Weights of a small mixture-of-experts language model, trained from scratch on English Wikipedia.
Experts: 8 experts in each of 7 layers, 96 squared ReLU neurons an expert, 1 pick a token.
Below are experts of layer 6 (counted from 0) of a mixture-of-experts language model. Rows are named router (the router's row for the expert), up (a neuron's input weights, with its number) and show model dimensions 0-127. Each number is 128 + 24 x the weight over its row's rms, rounded and kept within 0 to 255. Numbers have three digits each.
Before each expert's rows: a language model's description of what the expert responds to. This comes from a sample of Wikipedia text that the model never trained on.

# expert 3
It responds to: Content words after articles. Word starts and nouns or adjectives right after a, the or an in descriptive prose, such as c-ave, largest development, very similar.
router:130135077103169152164168130088120104120124146143129117146140113079133084133176133109134120154091175111172116117108093108131147156123131099085112142119178083099162141107137096129109158111138109125132149136125156098175122132099115086114112156102135118157149148133131111155139118153145125107159114139131124101127080108135152118150122150143135178081165120161125152104154129152123155112142
up17:120149117148118143138151077123150119162083113139146116148132098146112108153125125144169173140114105110141087194138151162130126159162142095124107132123175149122127120149142089141071138105122138112138109103187115117147103158119160099087108119137153093105125160114149142142094122095101131129164159157126128146148137104146147121138108141151123161095097133114065131098118116125127092104127
up18:129126135128134167126138112121134109136093085136157115127152109163087113160104139144157133139154152069103126135117162122128199152131099136104132136124081162118079150123103106151117145078114115120120157126134129110159120077138106142092117153166127097144132119143161168120133111146184143143177142172114117113139130121110136113100110129117181109137131147134119069152089137128108129116131
up19:153062117135132139106104118094151123095134120114110150128109124126105130177146144110144124106108149133150125129135146150121135143116121083107169123103153128124095103153077149137141141125127062113122138160127086100145098106176118101129091160112141103160096123151130133145098138140107136138105113161096165151137142171142128136176112136147133198137108145099124090096138143161160122110093
up20:109116121128167129161159143072106129133135134139148180122073149157169108153143130120139093159123119124139134093066130147087151145139144110059121130164152091149126110128106118142140109134125105116118081126122118096114139149132144149163090126047158105172169102112129147110129117115169139133165116138142145120121132147144145127130095161134162157135115125140148135111121132136147126112159
up21:127147110153142111144123118081139111108091138149137161099110115136150130138101120129111123173119127129137162125113126124140136119126146145081121125116199094122145107148112133122165141132041096154118134157110141110116142114144136178188108151120113110136129138141180152104113146095146130117166140154147106107116073158131130149124149116140108084143148087127129154152117154172113124168158
up22:117102096133124102137129102094095176154097127099142122111119164105097163137151127157137133111119069151115132124135087084155122125126177125090169127164133116115126123141125098118109156141132125123099146138135144105146136128138124149140132100105142148105139155147155151132126160144164109114095190144106169139184111115139139109119102140081175135128138131114099130170139137064131173131100
up23:138157131120196110139133101112102111164129113104143116141116099106147115091117148137144156123141181114118128135185157116164136124129148103105154108122179124093122099121079111124134138144143145120138142153099101104103128137071152084129110101140123121164155119167105135155160142120153128153166136121099129155085104118115115179127102140099137142099129116155111165114090128110165144113177
up24:131130111125164098081159115122103121177151132109140139129131153134132114127128175136103110126099108132131113118153180120078153160129128115083128140106145088116159161120109141107105147136145119095156129166176163118143109089064096105100114141175159100120148122062126121095114128147146189137141140162130140173142123138126116125134125124121072152116138127140117135126144136128121108092117
up25:153102163130152146149150112117123145134085103139134159125126100163117075120157149091108125148123131169148088094097162092122147153140156095117139134135127089109132103125128099142126138138094167110094127168126115109104103180147163106097134150121146186155150119108139158143110150136124160105133130177118103155118128104103133141098125112105117162143152162094139064148132138123131161155142
up26:135129137112140106118143111127142174170100128130142104152158105108151125153165151132134153160117112149109111138125074162105160192105123163134115106108164088113157150096160109141109133120124132101097147102145100126116104098170158170123126147146088103157187134130121126138104143118124143099113150177149132100123138139107103152088094146127170141119127159119103134130089128137137076128096
up27:169121164183108136137137073100132107132109127112120079119117163143123128156148173105123145142146158128091132178152130112131136113132114148148090089165125141094143122152138126143110074124119094132128116150113081118107122104129170184123135103107096124130153118102154099113107159153094136144095131151133137117103102151164155139163126142133097104103136136151102122171093167167114132116132
up28:091138111110126133121109104124158091153166073118151131182131124140152092138123122139156125133113115125138159189149101128090126126088136124120100095121131118139129182150143168112168128101106120085086156165084096109150125132131121124156121131093161140142169148092165102118087093102139146131118155149125145120178133138146111138105189106123116118125139129132133106131133122156156156107142
up29:116142086139135136145099141141178112152090146095129118139135100146104054152144159115133152107124103126138094142145150139144141191119129080109132127143149140120118119069120118099167167114121096107113114124085133111128091112160145107158142133117143128101142133140172171082151145078128111147154098124107131112132146121127168146162131109163191114106158122134118137131111103127132130125147
up30:136141138127136151114126144115098126107155117147096139117136131120134150113075133099106129111174124147139146135103116105097114161111152142133112079079110140127145170120123120094155150135099092145168148131138066075135107094069137152161153143122145125151134094100116120107145169141178136167172117134104182143139094139117131084119136147151173147154108139122136114105115150153142123116129
up31:126135121142121100069168133105065109149131142110124120145090153095088090074121145171129169135075103120148138115124103126076150129136166102101117148137160146162113135107146132115114192113149155115166087139126159127154110126131151119121129122152160151107153127132146180146152137131132133151103122137112092153086145123125083124100121116144123113145100142147084121118105128123118116122110
up32:125087138125074090122158103116147174181095161105111138100107096077108102149138152136125107085113180101118144112122140150137148131116160135121149112086161106080128163138133109118123156129114106108106113112112094120123123146115149129112142154141109172129115120152185136130121163102129097106112171101145136129110153096125145157152165178163111157140136120138138123138120145134162120121169

# expert 1
It responds to: Noun and name endings. Final pieces of plural nouns and place or institution names before punctuation, such as Arab-ia, prison-ers, students, University.
router:133112124162105157128125114109150126146110139126130077151134104133116114149120178128122103137090097140108127092143114149097159151157144101124084104165195122142096128118174115100129132092072151127111120133131102097143127135119097086111108100108136138119146109185131170125149125119129120164138118137144148165092152117145131130104116142108119142161154165068168085145141125119089138142102
up17:119075138125177118107084115103110133117136132126091117127117138146133115115172136179152128166105137125155143127152096103099139091136151152133135117145157147133128124101109121072112137135131099131118120171080125127088125103149078108080125135140105170136116153116170121180108141084121109121105150142108123165143111162115181117114130119092134148121166158136141182144116133151149128157115
up18:121101164150078134120143100128163117127127102114122148126193136110139131143125146100151127114107112101099131119123151158121148180075154118126146082092177118108110170143138145087146119121111156110184084076151155119137091137163147128121144117116073139145095120108144143150121116146150130135122151133121099103122135134092084133119194151103128127128113124122098142125113140130119090126148
up19:156138099123122081091109143119105145155122113124146122106146144082137176132125172161125128100141155098159155140181155156168125117116173152097151160141129102167084126120133151093090165126103171134128111137145130122109121089110096144140087119115100147112119145100165101150157150174134128161144144128111100098163151088089098151128133124118120131131106099128116112106116143123148113109095
up20:126123117144145128166135105090130128139131140095144109144118132105105104118144164168125175177164110107137138148189093101088115087131113131070133141072127121107170161123184132101101130135138135103110129135121166111156110131150103085085141154134121110146108165120144109155080136111110111141138155163131174147107143149108117148174155148114129134114101146147129144144122148121094135124135
up21:169129098107141107096106106143099130141115096146129104177175137128158116156130157101111119167117118149136065116115137161104144104099116172104157147152134096131103068102082136081145112109115135108124140143099133132133125127139147181105131154092101130177137139156093169116107128079119114106146132150152139152090132131126115139139158137152145148158092126110146112113130138119101156098139
up22:146140080096150153187142134126145154159158130098129161144098161136113138149111150105137130113128105116136075130112113147107145093147140110118182147123130095147159067169099165146156168171114145135150125102092122111109157163117114118135122138093154096105127072113149125111127144134121145141128124123132132170139113095118092156113106115150134098119125079140108126106142144122154160119177
up23:109129037139118106112152088137167111147114168154144140154151145117129130123133172132150136156154175095123139158133123130160158150103120150107137147125135174132110140144092126131146105106121076133108108135096166116119097085149125137178107117131143108129142115170132137088104117088132112114117131130143094098137143109113132128124147150126137138140127054147140151130088149142123078104139
up24:130108141133180206159155136146139113144100102107122107108151132156100097124126118145121124111143114147140106138121120126128106142128142100129154160137172090137139107147155113157122132158151157146203100122148140134108149082136108142146118111147113129102175116141148128115097110172120136120183095103127114136093152114082089118142095113102125134129154152085128168148128117083120111094136
up25:126145112123125157150100099150179119154115135145135127098115125127126127136170178117120133124134124139111100124112126159106178166129159126135126159121151131132102163118152121125106144103103136145114156149119109118100097074122100119136130125096136101162145126113093139106119118121078162138128172136129123118122107186150123086114182187117102177121104091134114154097067146136121171126095
up26:119132095136115085123132153145135162146088142146140117131156172117141150126118174119097115136125173132147142151131141137146171114138137110063149129109125139114081150138101131123123182086131121158130101147131146104134098161095077171098095132146108129093139135128155080107130128137113132151134144130075167174121134139138145110163128162096144166132102121143134140116062113117135156124148
up27:126129121159139129135104084138120142129107126136128117168070182135079119110123147145140121136145128174104121143140125128129159095163108126122187105095170117131115088167195099118134087091118144108099141155117132127129116129133116114166104141143095091151097136130128127093114163168107113175128083160120079143118115121139094111145149147115129130132155129161139132153146116140104121086146
up28:153127170090137082152117097083137090119122133111111125133111129130163092130135118147111163089168127125141137101137137152116128190155156159071081101162149135156123163104132111141143140144101114122131105124123126115100125136127078144105106121168097109163180118132104141128116110158131136120177127124163164135078128141103122128159134175145156117168152104110134118146106136155150122147131
up29:154100153139140131142081160142137123122111141098087136085136157159138129149150151188096144184136091065116093136146118135078148145142162102119117130176154095164123086147160108121145164149157152090138120128147099119097136099096138101093110080088140145154124115131145162092130084114120097109131096154138132132131114109145106142131112127138156120130154124125136137137136141137117134139144
up30:154138149141117151091147138109086135073087139128107124126170080141158162122125142135115128090113101147132126146149142126123111134066122144107136137158127108123118116147094140123129109138136122132139137151145105099101153133104160125124158113125166118128191100062159131131139123153128162153095132156106173132135140154085123112075174116188152147125114130133145157135111127085105153132106
up31:146114159156114126143105124116116137122101104111116134141128137104187111140126115153179107123086125130121174148142164140111147100140091148129131121117155142095111154141167123109113173163100099119142118174159103135153150149088087144118122116163130104118110151132147150118155114079141106142125153120133104154105124141126102158132093190083114180095119147134129112122132114142181100124075
up32:119123142114127107133093109097101097135110110171113090153125113119136146169139116117086129097139154172140123137150173112119155157111091138118195134155152128105153096150106096130127134169128138101102162117123129098153175092132142114122141112100150113177153136139091159138125062132117123153089099122142144138161123124099144140098122100129115157147108155108142097155142138131100185124125

# expert 2
It responds to: Personal name fragments. Word pieces inside personal names in credit lists, tables and rosters, such as Ch-alk, Sh-all, hyphen in Lee Chun-soo.
router:148126109103121149154139135134110138131140120104122109157085131136164160155153129127131155126120158129129092133190127110102131150155174128097129081124125135157120116119132145123156133083088081095128079156119101088113140101111148121175174144146160154107117127198128185103100128143133151134128123171113109151129111132084113121100146158139123157107117122119137139117118172119117096108096
up0:112081147156153147127142169145138157140116110091123098097144089162156139111146113122113130168111127115106133148140111100095191184132168152113110112116123109159126140175151161116152147140128120141120137136137106120164133088138104099119166123172135100114135092124125130121143121133089128134161118112115117186157089116121117129063162100125133151102128125096125133121154164144139128074145
up1:151145147108139168104168109119117144136106151132110097122126142145111113124099131106143144131132174104148091079089102127107107111089114195102105135140111100100098122167211094117126134139128137136139129150120161118118140141135153176155135159119134098183166108145116152104107142142168145138084162111168114107149140106101118171138143141121104151124126114160103133144100140133132131114137
up2:116127091117122147135123088120162111143118119120138123145139101117110099127148132115140159109148125154097170122169059164098120117122164108047118108095136141094134133155099166112122132139138117099138132160151127112138142172129151153150152121129175104133170133150105108167141131089152135126089128092176126118140114115092170139123197153113141129137124101137114123109115109118149138138162
up3:136114126126113103134087134109101136061141147110121108116113123143113119114157142173109114149151178107107140147092192096113136125150127135117124102135148145150123106122157161132128195084082135138143162154130096135148157117105154109140108130152106148111154096138123138139159146134106106127141125078060156120161112147140119137123126119132137093135115154114125167125075181130130099149134
up4:182113114153134131106127098136124113121109133145119091114108140128166138153104150149077107123129097162128101151151129107106124120158161177039119136124079147158136107113128099121130106137142181151145106141093122125103116136109139092135142147138158143130108125164119151111127072145114126134146090156157103117170144151127126094122153135175112167177103109109134139148149158135109130122113
up5:129118092144134131145100139112156115105154106147157113144123122134128152136106126176160121157082140128156117164143098114113136180170087124111127124191116110090172084120154147099113120141095157087121125133138144123132127114100150112132114084101146156124127126127165125148112145113124124132116113136097157104146105120131076182128124142075121132110143126144144147167057150141099170129116
up6:143122119140154162133161139112113104140153157114117148120154102127125101163146125141141142109170145137143087157158116152115159111123138103108159147117138168154166125124177111107139130084150107073069145146131133114131135145093082124115163116162124096117108104136087139075135148140138086139108100131158132107092128080123124144091184138121125097134136144172103110085111131131104149111138
up7:100127119124134132091181098137108123155123133123113121126091168156106167109087108178127125146115146090120154172132144137110121095122162119120130100132149124133146139120167087138132167122161131143111180133137105122124138126136148120136111157139174157133123109160140107133084110134124097184134094161135093146061099153143122133115187162135150151096136171126100115121127162120120112120101
up8:154116135185090112104153099143149111120137099110121131098113123105121121131136153129179098140120162161124126139150108148159083141153121146122166115144177111078156091117170115115177110168142100152132114120123137128130091094144117113076122120112102157109141162135128104105115138134128128110108184128112145126131163120130107131133108168119094178081151114145123119129089126100132159174117
up9:118117129116154131139146127135100122125088134102120153131153127108148126085168125099136132111139087074105115117133108149108172113125136140117152144154161138117082106150128184133099131119136131117156124123090077103143120153105100159111105134163140117122102122114134114191109114125092143183121103145149118194167140119131080172123124108162159121100163136118138112133141137187139153111126
up10:157146079135120116129155162142100138140109148145092118153126139115141132135110097092116167119145113148108096151103078150078118123159162117132095105114170145153113127126143140164098118157103133063135134157137106125106092143085092103102137113174142134116156100116120164117152070161164138146169106155122167114121109121145138094135116141144081118124137158144122140123132129105115150100151
up11:107123129132126141104152140128176149136091111129128119097110132139116157152126134133122137144106126091129119116145151095118133100146201136072146128109123075109109128109186176144141151148163146114149111162141090104134164107101138103131122110160162084150167098163131140159110089119149113135128147156193116120138101154119142115150112136170131101095098145108103116107152135165123137126114
up12:159118128164097082128114133092136165152130116153153155166125143139125126127127117164133182135114156138086130098135159155140107125144096119109166096153104126101160126103121127143132129067127147091163137114141138125133099155085114112102104103119121109132161154117131131107109149112148117131149078133215124090086151111128143083132146155144125120138113138098139155151100090141139131124090
up13:167141170133075070138101146120125167122156122095165125157156105130108130117116125127098121086155133147113108121123095143154128127148138097140111119158162142112136132103134114133135127133164179098142120115153137115115093151144127139144103120162124160106155112128107158118148058113138115110155100128135134079136132175120144113170113181164181131128190155124109132108130126111131108120099
up14:110110135098131165121157103106115103116060102119087149117126153135101110139115171160103124149126128149124147143144159153088143156128093143153114098171130134113088161143130118137106147115088146129152103154138167137122097128141127081126093181102065131146119172134122147109128165117101119142138141111107136134095142102106122119176079154160114133118143111147139166141143129109137116111083
up15:090112120140125113139165128148119149123141110125110107157133136091147148142153135134117155141124120181094121153169094134067170092127151149112141099167098100127131124143080116133124134102139139114138097116121115122133156174129143173117111102157145094144096093136126119136168102150088097119115108190128166144152107082113161116104092099121104157144136137127125141138124193112151113141128